Experts of a small language model: 98.3M parameters, a sigmoid router.
Below are experts of layer 4 (counted from 0) of a mixture-of-experts language model. Rows are named router (the router's row for the expert), gate (a neuron's input weights, with its number), up (a neuron's input weights, with its number) and show model dimensions 384-511. Each number is 500 + 40 x the weight over its row's rms, rounded and kept within 0 to 999. Numbers have three digits each.
After each expert's rows: a language model's description of what the expert responds to; "mostly gets" lists some tokens that are sent to it at least half of the time. This comes from a sample of Wikipedia text that the model never trained on.

# expert 8
router:553441498492547488410413517506489455480520431585522504548427512489505432528462458453495454512511536434507522468498474521569531531449475530493460440574523462523475505507483422490487482531457497505498515527505486515484516560529510420399568538470505466535541513503433443470523540491525512484462500529505496483506482478544459538516531494496479478493559484557471516489558572550478452514509
gate0:488492537524445512496528453456453521497528533595515454503431496516535528454499507561436469443463496528450526522460476494455451454496476514533421558578460441479478460539562484554579463428626492527528526523599505475484452475576409454555466518436512528517539438495459467503482529504525545499566523528533482486518550529569495439544440536550514513498475481538603444508469537483538457481490
up0:509598459442517422467513499549537478510494497375469496527457503437483477478432517555533517545467459527485456513471461556615506521514448499493477414451495520442545502462453533483462524461481521457474522464436537561501526521487486558508533496483498614536561436544504549409526557511417467408456457525561568505518477542521491545462483467496469468522557522476430458520464421514414567497500
gate1:507593587491490468463478454525505522458468452558507418444557492437515536498481537406453486512493473565501427526440476524495521486446534520472375460490462473499491519466499508479510494526487562468538509470480523482455483469534504488567447505436491518505514464447442528517509493582493575511501486525442531533458526463473446551487542537454497406473449514523499476581507511506465508482474
up1:492533491574462484419498438450535452506461497513503556497532549479454492466519494495487504535430516494500483519520500498580454420513557534548464462455461481537453476530537497457494514499477460485488502493472488478449476484497451464489476477437478442510450483432466550486538559555507532540508486470520471524480443514501492472509518525505468503489517498538477499514508490518496480473488
gate2:500470535510493518478505538495487492536533494562452513479453558507529534508506513465513498554517491512522508554460462438519527516488482547465468468526521478488425472484537466554486507509554519538468533490501480499449490481538570478435473500472500456508530451507564488489519527473480435520545521589509555460438433414429496503562517483537443478480473515529474480573481487495461522476450
up2:470495538581472455481478516471464498525469524602468538440518544487540441472529527479485454476552466470508537487484460411490489482482487495512484470586474504548485577481531483396436472459500413526457519489503501544532422527490535478508533485410434489522497514472508530481520386495502446508435488560508480494520470474492409523565489512528509532590441456528553467566483503525467430459522
gate3:565598441583450450452489450557563555555526550502433485445526406490510529455430431506525533479494541467477515518557512481525498509517460521514464513449500438492542456473455499473492500490509491536481518464545500480493470514494512556482495453444491547505497500558456527560583441547531469527523528494392497539554510451564501523556521507475474498507487505417447427545503523524453492535531
up3:470520506511523488427507498454518451532500515496522494459477545533484512539454464490450506507503431539504494486455465509460493514428549536497524499436514511480472472507554465507508489519586523538519524523524515470465489542554483469448501499554508437493523522559445480469510484507530444467488504493511589442488611434582556480467454493486527500527478456489544461524531513459498512520507
Description: Commas and and, or, and the linking items in lists and clauses, such as Dziwisz, and Maida or politician and a.
mostly gets: ",", " and", "),", ", and", "s,", ", a"

# expert 4
router:534461483454482489566572511516495444506509482450513505419477415497518458522489486588465554435499474533464489533509522453533466477544476456497487478513559472516576451566482560466439490443455460499504482535554441547541534484488476467577387482452545487486469591546521583569540499531584477438501500490490482549530442568474517463524457467501526544495526492569538550472518489489517473488532
gate0:454536490495522523496580544495503453545512552459487518478542472427480489543530508624551545542566372498521483561567515513549476525540480468518584465468593546558441529486521478447554477517509540494555433491418490482518576510525554517551518438469566508484467470481556503510498505480458433472498473455585487456456529494476487504558515502560524605489470581517587528543460486500503533496425
up0:505507476552491552477564536496559520523530524465550469528524476594572446533473446558510559504519433491552492454504507501499447481487522503466515440476520561462479494528528517382551488478493511402546511490404455522559497500556520484503458484488586492489505473466532504476449506531466404448504433446456488480494558445449481464558467517551512506407521525519544568568520429506470455481506
gate1:467470498436526526464507495429492545474578568509483500412570500542529524468538490553536574452536504512496460493631497576530521527552522485524476514496515509426589468501522430462487509508503477540508479487434457477553544495453431478490451584492447491506506518486531508462504551436482484513506478555494479533497544486487463486494498509451490566536483501468572556519528467515505427491477
up1:517467603516450514582534471557381461465526486555505511499485485490562397512522535582453488476444568518537507462437513388480484512466445473449514583560513504570468566538481458489559483501503490492495448534478512462514544528478576375515478469514480501496478516487490493497554497464467486450474485493491468394503496515492516493503499543446485507464506530541508466553483486536550523493494
gate2:469475503566564435534505468359542499513448495503485515402556545461546573520484492465527497416459563566504483540531518519440553526508491468539548503520483517559615509429515473502399487537481523469452516488546430520504484490479501526530473479466448502521512498479477512562452512548524465538521463584482481511459525484448530529447456519451511515576497476484500476427600573490510457448451
up2:452454527502519532464484492494532437565474509574433593482420483458569557514485463528536557512605535485534440530491432477495492524424534559489523527481529447519476488507542571460516516467448499499482494510520540500526464529503575510469485532579534538528500514517557476501412511487490389460491515473420553532442487520480540485559488517501503535456439501529478529537534521415550508531448
gate3:460529402535438527449435484577491577483476529430513488475511475522542446494540463544554593537548536544519453474538502498586403554507565406528482517489498545459565474538507539485520477478585512472505564490457513558463475506438567499518504476494443509495450507504461494473486501505525447537535477494496527546526540547505541503475467503466493482479502563504492494525473541523455463418531
up3:505507483513471533533528481558431459516513536480467481564482544503522421561552474604500463513498532517526462458549498464556501511493480491535404558506533546437580460515478473467445421503505479457465458512419518513511501487450512467552510490545509476518451539517552429477485523428494451540436488461509512460445517504486550551487475525487536492484500499527531486496566498475490515489458
Description: Double line breaks after section headings like ==History== or at paragraph ends, plus opening quotation marks and In at paragraph starts.
mostly gets: " | \"", " inter", " Mc", "- \"", ": \"", "andidate | Votes |"

# expert 5
router:552458474483501464548508537490502448511526457473523471488465382506451488503520531543478564481533514502490543527531495482593483490490527456507522480532564458529515502533489487446442474451462463512475475570499447557572538490465475505551428531441605478464423555547469501554538465511581483467479513531509504604542475561514479489550498483472522541466542466589514565457552472478510442479555
gate0:555501490530573629468527553501427435528469487476480518468554517549505512493595489486504475493493506548459566585460477483512473471483483484466532483476481509463533489423476507529476427515445497496404575458481473496434462527560480478463503482558512517448469542445520458528441487507443481514530502485460438489502533570546515500484509540451530501533482455527489478486540519489487486467499
up0:555491408459506475489460533465533546520466478527470485507516496465594439489442566412481521431508445504531557483539448483521461484516428539529483489574570476551456450484524469467478481535502532531577474537477514510525460504490496431439558483459480522502501489503522506507484474423541596498534485516558518498496536485493553536568493480483441509464499588488472461449531535443475588535525
gate1:392442502528534508547508528496501535508458504451521485532549467454476590546480425550492534524535492510467497525497482427494464443495486486463491593461507435416569482473500505498469491458571533432418564396532561538499451520531503489494471460441415523535507490493523494584461546504503455485602534497509514502477496507529549487511498499499562527468473477540539461444471548536530445472539
up1:463565542502487518510447501518504511493498499485496399564490461540537503439461532553502549487471520563456497432454563473487549413492429541506542496461523523511484496510536516578568520537513533443584481490504511510516521475494535547538544498566521508463526485479504521465446541472486527575505496508482492416530480522480417475536547480422505568499550509513524506521512454431512502538444
gate2:431516536549577558503543553464480521429453483524437479491461494554472497565436475510541459554501522505495428470471515517471424471466468604496494508561515564399463463500622531497514596471456531551530460532552543474515494504605517542532579532423497440480500507506505488507531489471544489393475498481517504400524459572463471484433519472480478559483534467468555500507543526552509549503570
up2:460544488443448481614478442372567500489434510511513501552531547526479522553351498489431488459546547419502490481501518511521513536452533546549512506581520502509506507479452510498478499524467480481493466457552430561491444416493515516506486497477515520505487547512476437398484495473479514546554551437496486478495482504516574557500543500542482581497564485459530453456512482471513507425412
gate3:509584532423568481525479427428594513485414512485532442525462502509490513552480474476515494496494465534554538488502526557535483499526492438531479463490507495454492492511478587494476529504497561528471559478507544542512422516501531480496469507474570496529484489552513488465485610525510482476527434500487540536487508502506554543547480526501505511460472468549519510480443504510469476552471
up3:542576470490494486513477477479439532523563517508452524534489525493527441513439468497514545572520593456490621485486531444486520436541486482553517409443439480508478522470440458499442583433495528528499476467527512451463478474538507523499458423521564521502514421483557478425461550556505569544448496562555520481572513543436463504480578472490486497564539497497571526470511406520494469458465
Description: Single digits and separators inside result tables, plus infobox colons after field names such as Date of birth.
mostly gets: " guitar", " is not", " Green", " Clay", "| US", "| K"

# expert 2
router:552457472482501465548511537493501448512528458473522472484465382505452489506520532544480564478533515499487542524531495481593483489492525457507522475530563456529516501535488489448442474451461464513473474570503446556572537490466473503552425531441603477465425557547470501554536465512583480466480514532510505603543474562513479487546497480475522539466543465587515566454552473478509441481555
gate0:457531531514542461525479444500505515497444444447510473564527498525482483485521538487443517466558533424486509481482526573526533545504483454596456543550498512500494477531501587443558553526498440550450487430371551472576501479522499487510493525532490450432408494520507467491476470490519535463478425476501494539470504573495430490490548510514494554571507504452409443530545487529519565522518
up0:483554517483515499425461483542523514516443506501535480490466524474426551470545531480596460609568574494544441544517420504445489462505571554498510522447559453435523531458531618528452549487496446471498466474516499499481437482459511535491461552484512549516479492470496526466498567548507610467507455514529515540498482455507492585487459476474543464419480500494490444501522549464520435485508
gate1:450511476556536578490524469467538477491560565554474544463482541453459525481488531466452511479432586529468451541472514473528488485508494508513496454505471502473470431574515533545525411502482413522471495487465554479483466590416546554503560481468513537568551554463471494487509499487432415480582504459449499563555475549479465538483487564460542485522487462424503509457561410501443550541400
up1:483546541506516476495449503552520480538474485508458486490505483435486531479516473514528515543530519468522523466420457522481524499463528470531489550494512479536454555490521508521526562485453451537502539585537475503498517522539488506478431493556430491482497492552494521522543501545511504524505460459471529551485533571475497419463449527520496528479484590513538432471482541456583556427563
gate2:535565542511532534452543466524529527538498437430474561523536492542560556544510439512475582450455509489489541549457571603504484513519460475544490534515563538501521540559487464552500518532495416571494492558469443496483475497476477524460565541472542510511513497524424544508441492530502516496491480570533468451533524486542494520573497512507560481494525500490535500574453538529461580504491
up2:569512503456526518486492451528477576573433413578548517482473537550493538502490467470491450517581449500546522503539510587442538473487477475435448526484461551504527592483551505535468538524498471516491557481473495462541470507457510504463513529494523503428482476508512461476483540529516524529520452572474509509520554472502539428497537494524479470435468469496452469512494521573539461473497
gate3:504493576471423449479536526507575479510488434504475503478538526558476519458557454508481524490534401464491508498516467515477461554431540523482454480499507462507568545455502537464589486499499491479459543497549475485557505479406474606422456497505491595432481511510474513489482546486508529464539517506542497505532537506467501511488485558513506510623510510528492534503533538555493483499493
up3:545514526439515507537545529473550531512499516494473521497477479430463547503526464561570419546462482496561459513426523535508481464501504496527408505467552475499515497560591559503476454508537525571537440580456464538576471527467479515536471482499445429484517475503508633488451564478503474533506492463489496555565468490484502457499443569521521535438427526469472567501520460477584533490556
Description: Digits and cell separators in sports and election tables, decimals and years, plus frequent function words like of, for, was.
mostly gets: " | +", " Commission", " went", " de", "- Died: ", "900"

# expert 3
router:553458471482501465548509538492502448512528456471522473485465383506450490506520533544479563480533515499488540526532494480593482491491526457506521475531562456529514502535489489447442474452462462513474473569502446555572538490467474501551425533442604477464425557546469502554535464513582480465480514532509503604543475562515480488548496481473523540467541466587516568457551471478512442481556
gate0:549510523507554531505514567482462489543433433500517536475479521486488522520504509495447573564584489601523487493546498498475531464534527567503572593459499442496408395474498502470461455528545557476562624517438561516473575576455573482509443492462521497547464544532476484551496521460489439520464572523542470504505576494492504480486532586448531534484492562569489510507520464461475442424523
up0:535475455484537515535501594497423461467496521486510501436554536501551420490471460471475511463528504526482537541553479404457539447495520518511413557424444481570571515454485560526561531472535447556534477512515484575540578521567572539467505481504462470527421569533576491483524449499511494392518464512510475556513534449438529545558501522490557501482493499476486489460478479531509559431521
gate1:390529500483554577502526410465457513453492525508459489539546500529515537536480499492552481508551469470445421439531479473512516527568501534465462502516491552466497540542492473550503553523474510429466522522493505539542463597483362492515439501466538425486472537490487441475511506485504452417485394455540518449522495459528474481449511424491497514467408491450482512439449469489523549509445
up1:456533552511471484465534439483571478458457517496488540463499462510541502552445480474528513557436465557490419537484587475457471547515509530468433450473509505451509472437440461466499481526546521550499528528462489482512516534490457519508523436519547415493503511540508499480527462508508488487542470493494495491507412462457481473477546508503529492479537525558407492475508510475560564516562
gate2:522518542544505482444509484495505506443436456514469509482498501475472497405535548520488501461537395571420427494494507527548474464478475515545487494497460514557450494483520545565504407430491493521471488516515420468524523529520496492477598577458474533443528519457569460498481445516471490478560470508566542482538534470538556499489466539410506491560501535510426537439537481430473461440459
up2:544540495462520517474493458503436473442448448560492494501519504528507441501553545491551517479496426441459469437507439499513494484494546494458511500518507459585605548492548567500428548570456460548479536517523474436493521373506489495439523542485443415533457500498476518504479415502524518557533580482485492503587488412612510441476498446468540488494398525488524544484464567451496455474522
gate3:445483564515520534485531449545472525543485555506509552532535535480590542501495487526512508532515474503511556452526518459567543460510474570456481475583508508500537476519521524434444496526529484487532502482469530483477504482535507501550557481509489486496517538494528493531508462529573494508460481457441444502492562405361507569496489465537527509470459512455486495477507478497428498587464
up3:556556471535559452484490483493540583513573563570450458514544543520502465584502440475477473515538470516529482523499559430393472492548502547498442557504562539475526544486527495554554404496478459547513421542497488573508516489492486468476524483490533536474512432519481539540521498500506558487471567458551515529516538441524490503534556494497472532493519573467418453481464470494528495558489
Description: Single capital letters or short first pieces of names, such as S in Sibley or Av in Avila, plus footballer position codes like DF, MF, FW.
mostly gets: " | DF", " | FW", " | MF", "|  | Democratic", " von", " Ed"

# expert 1
router:543532488526452496506437445451538518469501456462557486485538495476538555549572405508463488513546504515556530467494518585481488507538499487487465527541478504546557507534458430429462466444496478505521490507417525463522549528515594489401468435434525522486514496475522544584543530518495481538512450507547455472473573504485493491465430488419483522465501524536548533510528467466404486526417
gate0:535456462533455482466511505491446501473456527522531509469511433482502529527488527511440464543483483523528499508435478573526577509491485425576518548517511448471586470540555453490495477512495517552508472494484591540551466552483552485502544423514507513523508479453487432512484535407476510448447494522501586509474482556516480557495535466490464452434479494510485514475481468490534492554528
up0:476541498543508500543422507505488634455483463468538534555453552508509553508534487453527426546484480453577515543514528475536422510510564489487477461494477494515537577499445457521478479491447505475498574564484498479503490508506499545480451441512526470431492485412516490435477487460531518435496463534507546477493496493533588430468476499407474478566510512606521476484529543519527520548534
gate1:442483482531515554561477491521470550566499483464514482509422540390607551491514515580556495423447477481494519470468534505525462442472454467475472509446561465559444456509548477530454474430502552483477458536495461457538537569489433567456468425538500490487496474474496452558550590509495481444524476477463484454461510468492531466517529531513484438454494503497479490490573502529504419527533
up1:492495516529491554457457488415531490566493415511545461419489532523540576487525432500536504489530402453567517546530497524472444520518460444509518417497532437528486422548460490560469556491487566489543486503538519504477559508512508596483506429437546468523512526483512490465496529508529495497573478462483529470492439517477551473554553611522556484480528448499497534444523454527466474504521
gate2:442428493498474536501524546497520449482479578546526495504515484508487542602542490491536500520514451494484464522568488507554531534454474522519523495493562497548498533442498489520485462477487530490484558503518522578531436480535493476501547489439477508575446483530501444506498506546517464556495478526413561559424412542485506495536558480404502454507569495494498469492468544477478482477432
up2:408451558513487520444466490470535503575483509509511482506498560483518558494565418519481501518407477538484440534598560516629522522484510513563473476533581521511428534525453556511550446510496490506469563570493450546519465508505494525465531451456483515554457462518388396487458483603486511535548490505509512514445456505421538490484500557435487476465495458460447497534458483489484502509507
gate3:515503524476515487441420486415436486521494499531453435419510474528575510586580508550451463491462550435535562466563521468519508549488482483521499548543532485427484480480497490486531493520526473526558462452551503497442441502482557528542522416527474591561538550458482380479559527469470507528527528452520547493533600514452551547487460423498506507578569507498464475506497525505530546483506
up3:543474478443501419444548531475470529494494476487462507452559434508557555519509464525473504537510531454572514404456451470372502499518505542514457478471510477553498583493537472481462493562500526477484447518447458471524517516476500534505458508538522557483519539498579482474507547553460487474544619524397462490505573494504513474505524472537450475557505507499500580512455494531562503500516
Description: Periods ending sentences, often fused with word endings, such as others., Brazil., instructor., before a line break or a new capitalized sentence.
mostly gets: ".", ").", "s.", "\".", "a.", "es."

# expert 11
router:520470457499529491555546554533493458518531498440485494481460421493437511500501585572485542464511517460481483503524495442522480479488465468518502476524591454511533525519505518498462474470462490517482458524550462533560542539453479494565430531470508491490462591535482459539521427504591435474490510510488531592515464534573473455525470449519514509489506488559531591458530496458515470481571
gate0:456550530499490492513466400521436539521425436529500502530530518513539502547526484493459478518431488540500471533435525566541518544501485433479565530487511576516491529454560465509568505542566514528419477470477505497494397573491563475456509497467475512585551474494522522479529460525492529433451529492537476527468556583488479566475519539519507479527491445539538481411481542485502497544471
up0:470489511510523512491442500538469452411471513498503513565513491514525458529557543483557550543501528516561497520469478559557559481465468427545599484458583529432457566434577480464450531498525480495458441463523472561467540566529562555519430474409500492535477519486508512510520484510506461511458527499517507496515600489527491490499531470464487466502494456491523474471506584451490505533477
gate1:540478485515467576540485525518541463490456434531508486496485492504494491417524511487477507484439472499542487533467488559520498547543484500520424515460444524399512480540475509442523523495435536499440458492492458504505498495566535519472477543586571492490535509522431589510463528513509467469449510483523522511509511466500567485523522456470428467457525550555478494449548501461558517564422
up1:473550499482496585497513564485558473454458440491472511475511507531471510410507506486519567495459485387531515492492456523451464485532397477494406489509458546454471513484515543458462422505475541527478497583436522439466510465501440546465519509494516535519562477482430551518508551567464448536484500468529501525495517562486492509493523437459523467487547555509431522473515476479517508532409
gate2:505546524474475525458476466546533499464432459550463559524483496588449510481489508484513493479517471512456560460547476469619516478516466509534510461507486507435481531502496578578474543499499525487506489480519489467467502565556528463439481491535532544539485441508563409530494453451585480543598493479561492492550474451532559541509503527477447452539508486481412506438457523469549483421404
up2:467517438558486523522512506494469494496452469519495570460548459552505454516483515547552490584534487464473543511434490454412505485471425482567437474480522500458491509500531500550523403520467468535547472531507470461536527492494535455516510561503437481483457571483456492534486474500493418473505479484461549532485486499538572490519532504527497494517478484608504466515564517470479536523487
gate3:503448480476491432533482593499486550568479553440525481488490486443491525496459538482460524434518482532503535438500540510517527486495508524486457554522596503499453496552499480468553473523570451479483530485499535500489473499586555494494475504472437561516513467519470586486433506454400520465505513513521526476478460483504517455485478475432492489546538497541510519569559473525497418523495
up3:542423462518435519457475528531481482491405488484493494526489427528549504533518510485529498427461530529487553551492447544457584528393524569578509435565574515489434490482541441505502570502481487492541548526496528497527518513439418448551510467446482523502470475481490526492497476505558530514502509574512524478461477492474513544495557463491448542482458477465550496563405525527486454476502
Description: Line breaks ending bulleted list items before the next dash, as in lists of episodes or people, plus pipe and dash starting table rows.
mostly gets: "| ", "- ", "    ", "ally", "| Gold", " / "

# expert 7
router:519519476484523479571430551478545521503520485541519466505561535505432523469477520445429504511515507529474517544523480533521528500503515511454434515481400501504464575475518565526516466574501483505476506522548472575422505448462503565525534483557511460455476436508539522429464441544417515460453542525532471497536547506393476497446513502534537546480486456476433403499503507482526578496510
gate0:443519551509494439532494470533580509485499519533510540466510497477502530475442566447455533460502493542545453543504453533578535457449524584509469524471545523516522537494514410543552538449513497466453507547446555473481477495516527473486468467527528544487535500510495493528457551498463500565453495535498498537512529490473588529529590502535492565526527476450460440466501501497472510593469
up0:487498554522491436417486452515556439469472485525566565498402467540499547527574556548498473488484475511543532526540450570576492515504551521570436526470524500481584570440512513504570562580470554480578478545432501481508478439541546497499502442487521514482526493488447552517523455467513513551476485507459487476605520464505472584538512519468518492553488486529494474427524556533505546501509
gate1:460448513518463551524443518490466420541447468505475533502490492484519445501458484517530521490496573567517511508507516582512496440486533517486498488538611589536425473473517510580517419519418480568494552441498526498486527559489491539461478476529539463518542446583464502465400539542523421474465498424526491514539583457481549573497419527528507488520565523500533499504511510509401490518502
up1:473516446455460414405545478547471480473549505541458497474573484441461493491596504489452478427438386482454482523500536430536456518473476461505514515470422464501532504449471496465500496467498459502440525480498558460500489455486454436516488498467474527575467511526529467587485512520488495548502480518490576523456535540596564413504494530475466509468488503569466472521480504592576478565529
gate2:525537549517568544515491512448521488465440472455457506516515539526424445542503474434605524494461523501503468489465500487522489543485546481460493445480489441540514498469524490538517523538583470563472509488558477490476435486506481501507500451523505485499585486459496492488452522512507526501571456538509523518498533403427492428436478539540554544482463456493451438560415523478394497466546
up2:474489509554491554595503506463452550444462450453469539542541471559438432523538463508545481516484520511475491517509485577575480482557507463475500530455479523519486515592492534487435437454449575512547496513482528475523618532510492539464472496558475558510527552512502481528491496486494481468579509471492469498479509505474466514551451499555554500449504477562528523525511470433551502535484
gate3:495524532458448536473495516585514502425447546516530488622522528479477556512475527515511499537567452560548502463481452496489570481494509504510449513402487452581436549502504591448467482503545456444524509548600575507461447520496461497451452487498463511479513480533493449550417436581492605527500534515480434435495476496497526488576512485509471538485523539508496517476508492495503519537471
up3:516468494581537501524475481466464443611488456436529502380476510541551486532472583503474576581486523453525593542521445468520485498475472541513531477587520592520535509579521459505529442518431516587479565431454441488575502520519493442455519529511548521508480537507467544474464552520476428543549490490434436496472516504535512522516503487467544455523535487458579461508469491470486516503555
Description: Prepositional phrases like at the, within the, and from the, plus coordinate numbers, Kingdom: Animalia lines, and Geography headings.
mostly gets: " given", "- Kingdom: Animalia", " species", " buildings", " office", " cover"

# expert 6
router:553457472481501465547510537492500448512527457472523472485464383504453490504519532545479564479532515499488541527532495480593481491491525455506523478531564457530514501534489491446442474451461463512473476570502445556573538489466475503552425530441601477464426557545470502555538465514583479468479514530510507604542473562515479487546497480474522539466542466588516567457552473478511442481555
gate0:541487548484551539517559466461511413424530563510508532513407526561456528534555488461462561497477569552560559485525500465503546520441501487484521519484528493535530468479547439539502542490484570533524502515534485446417514503557514464514554457515536547468439483578533528568545516422602507504486477526498502494527489585474504490486514419495537473493448536514486477553573495477515459514438
up0:560456431513507456500500515440507483480565516506514486475514477555492452495418477483433441489522535539516494539496477575467463453508463508483580425542549476484530456521532476505511493447526489538517468529518529431459454514461565480467572450502525516545601510525434539512485479480504592537495535543518423453461503522559504534466500570485497507531473537501462487491539524418514510487475
gate1:450570483503494591477611483507495474515536534450494482510542537460546436557493474502504537523467517456492492508486542497533471519469596515506499493500551483513469439489493506529474464495489507512511492520491462528518525491460549524489496468521543438505498478500532496473461470520523503523494494507474509452518407508448568502462497499504547460529540479504506441461447539457511554525451
up1:490504513465545490449444509470451524573413471467532501451581499488514567488522521527571459427474531466520489476547468451549500559503520494482438534474486513491533433533442440522477423522450531530588558496464423564498482512570555545483494431558529495484521472455520456571480465542510435527487536530507606527524507446526522480502543443513472554540527568494487552520505503437400537473465
gate2:467553526470526502587534495517446524497525501593536516511422450534528532385434448460521465562482512516537517519495450528490537616438540538483469534500487459439514509519484534560583474532517494522442491575476515503503404505558486446509476485532496512553568508473518503518492482579467471524543428484516505512492497513478451528457503533430462573487526531437548441494401479525440506488552
up2:433526421443446529513528505501536491532472496532490559459573499566564507519450490538496519503542472482489492487485509472499474459524513470495496506527481480502529545442461524476451498508461510525543505473402567443435507542501549463522441500509544547458456583567469536526530471515522459565529502640553445546498454529533479455360541491485489477491556455473562526509529435528396478420477
gate3:405518499490502518490472531482493530499465437486470590404504434349552525501486546518478452508522451547539504422518505562507448479483484455586471486485485534477525493499535522486488462508495507503562495489511511429550558448487536543502499469532524512526484531485490455532499501513536493487454533451505438517571550502524455439510497456481517525580555548516483437468524391525466543490504
up3:537507608498455435558569510553461471433507484488483498535549562560507401475481522460505507506527504568480504467515536469512509555468521549461469538490475468584490455542515509510469531453515466472439560512463483558514466550475504537546467413557547513489455491565469576453522503470520525445454579536458520494491521508474546547475496477408436543535513460517498500451532479506501470507487
Description: Equals signs opening headings in sports and tournament pages, zeros, and pipe separators inside table rows; also the word film.
mostly gets: " film", " inc", " sp", "- List", "th |", "="

# expert 10
router:522463517494553462398540533546489502511501491455537467513464474503503537473561506555641513469543523503485558442546446543531550533441566464509497497486518499528481495500502423473474571465462483522453464508458465457573492450458505551534587602481516492523419494488392499520507519467507536501459548491520605516541486477519496511514586573501538481500520493493451492504488537509611532439555
gate0:475494467598529467462570525539463493518527456470475522505497462469489463537501526475534512514482540537475469461561462504480474569379542519611509556578520466460448549523420489459521570467543535539506528544515502565496503532532505485471514548504523517452492524495600521518485465472491511435452430576472520538480498455529550485497525431504492525442489516504497511541494564420497526518569
up0:577534516548498601535500545521433525535564518559534493510458436463464504454541501543482516480510436479570530480498557502568496507523542532493514475511520474569509498478505509565509443472440499457477513576476466488460557510496505498519476454474591495479486495473474445518585443510494469487564497552500453554478494510564478543502473528514451511509509533509526459536489470556456489574474
gate1:453495544460466519434427549477552528486534499477488470491494537501464555493489523465537516493482502423517497497479530555468564499429436462475476481509421507508508510514535498486510536525467500537511496529445468505465493518526512433514541489524440569545418453536504560507468435445502473493517463576448564548436566411540476538530475570550478457463481549527514591611506547532513442421515
up1:448583501445484568478501468495507497581576508506465540420477540510532489484460506475480520484520531508499508530488546543518424523458482542531501511473552581499581495514543463476516501489455498528537470495505453439530534493484472407551509438523480530516535524494492505584408535494515459468497525555499527500522495526550506542545554567547419463482462457499494494512531554523525418474495
gate2:501556508448410489478526531543527537504432489457482436475464518432520461528480502463520539484540539486498480464450475524542533483554476514451472518504474568466543500442599526501589387530445439474441505482551536408494473536500478472537528494527491497506473563446490507497459532457503537478480472539517502476515486520555540570525531558468501463490468474475511472493544599510459508462503
up2:538457518554628484492539495482509567512485533500429526553561469506438591472473471490515485479503456463502554528543529475475438556457450535527491482506524475476521513518469576458387594477487542515507540533512418570455502471547535521477522557505558478493483487566520533530554497453544495492553499485449516493502497561439515406470460391543483500432467509532424531433451502537503533528482
gate3:517523534522526510552522552406525491501476500573478495495525513494456441488539485556530548505449519507524470493502476512478578545486437540508494498502444530537478429506603431483459506490459491547524504432573425464494555504500526454489540505507497468464538491550501531470473545457557498448457474489526527482498520480507459514476541481498516443451435489527436495551495530459466492503476
up3:514496489502516499531534491551553493442472520582488517487520429470510507461446557497512524502486540522501513519486614517545503428477552477535529433462575499450517487534534552524506550397563510496471493487483568486540471517533530532590539473491493465525451518589463572565494486543523454455498510535519470474453510585515503485500553438529502576515456410508589610513473550518478539519475
Description: Closing parentheses, closing quotation marks, possessive 's, and final word pieces like s, er, ing, as in (IUCN 3.1) or song's.
mostly gets: "'s", ")", "s", "\"", "er", "a"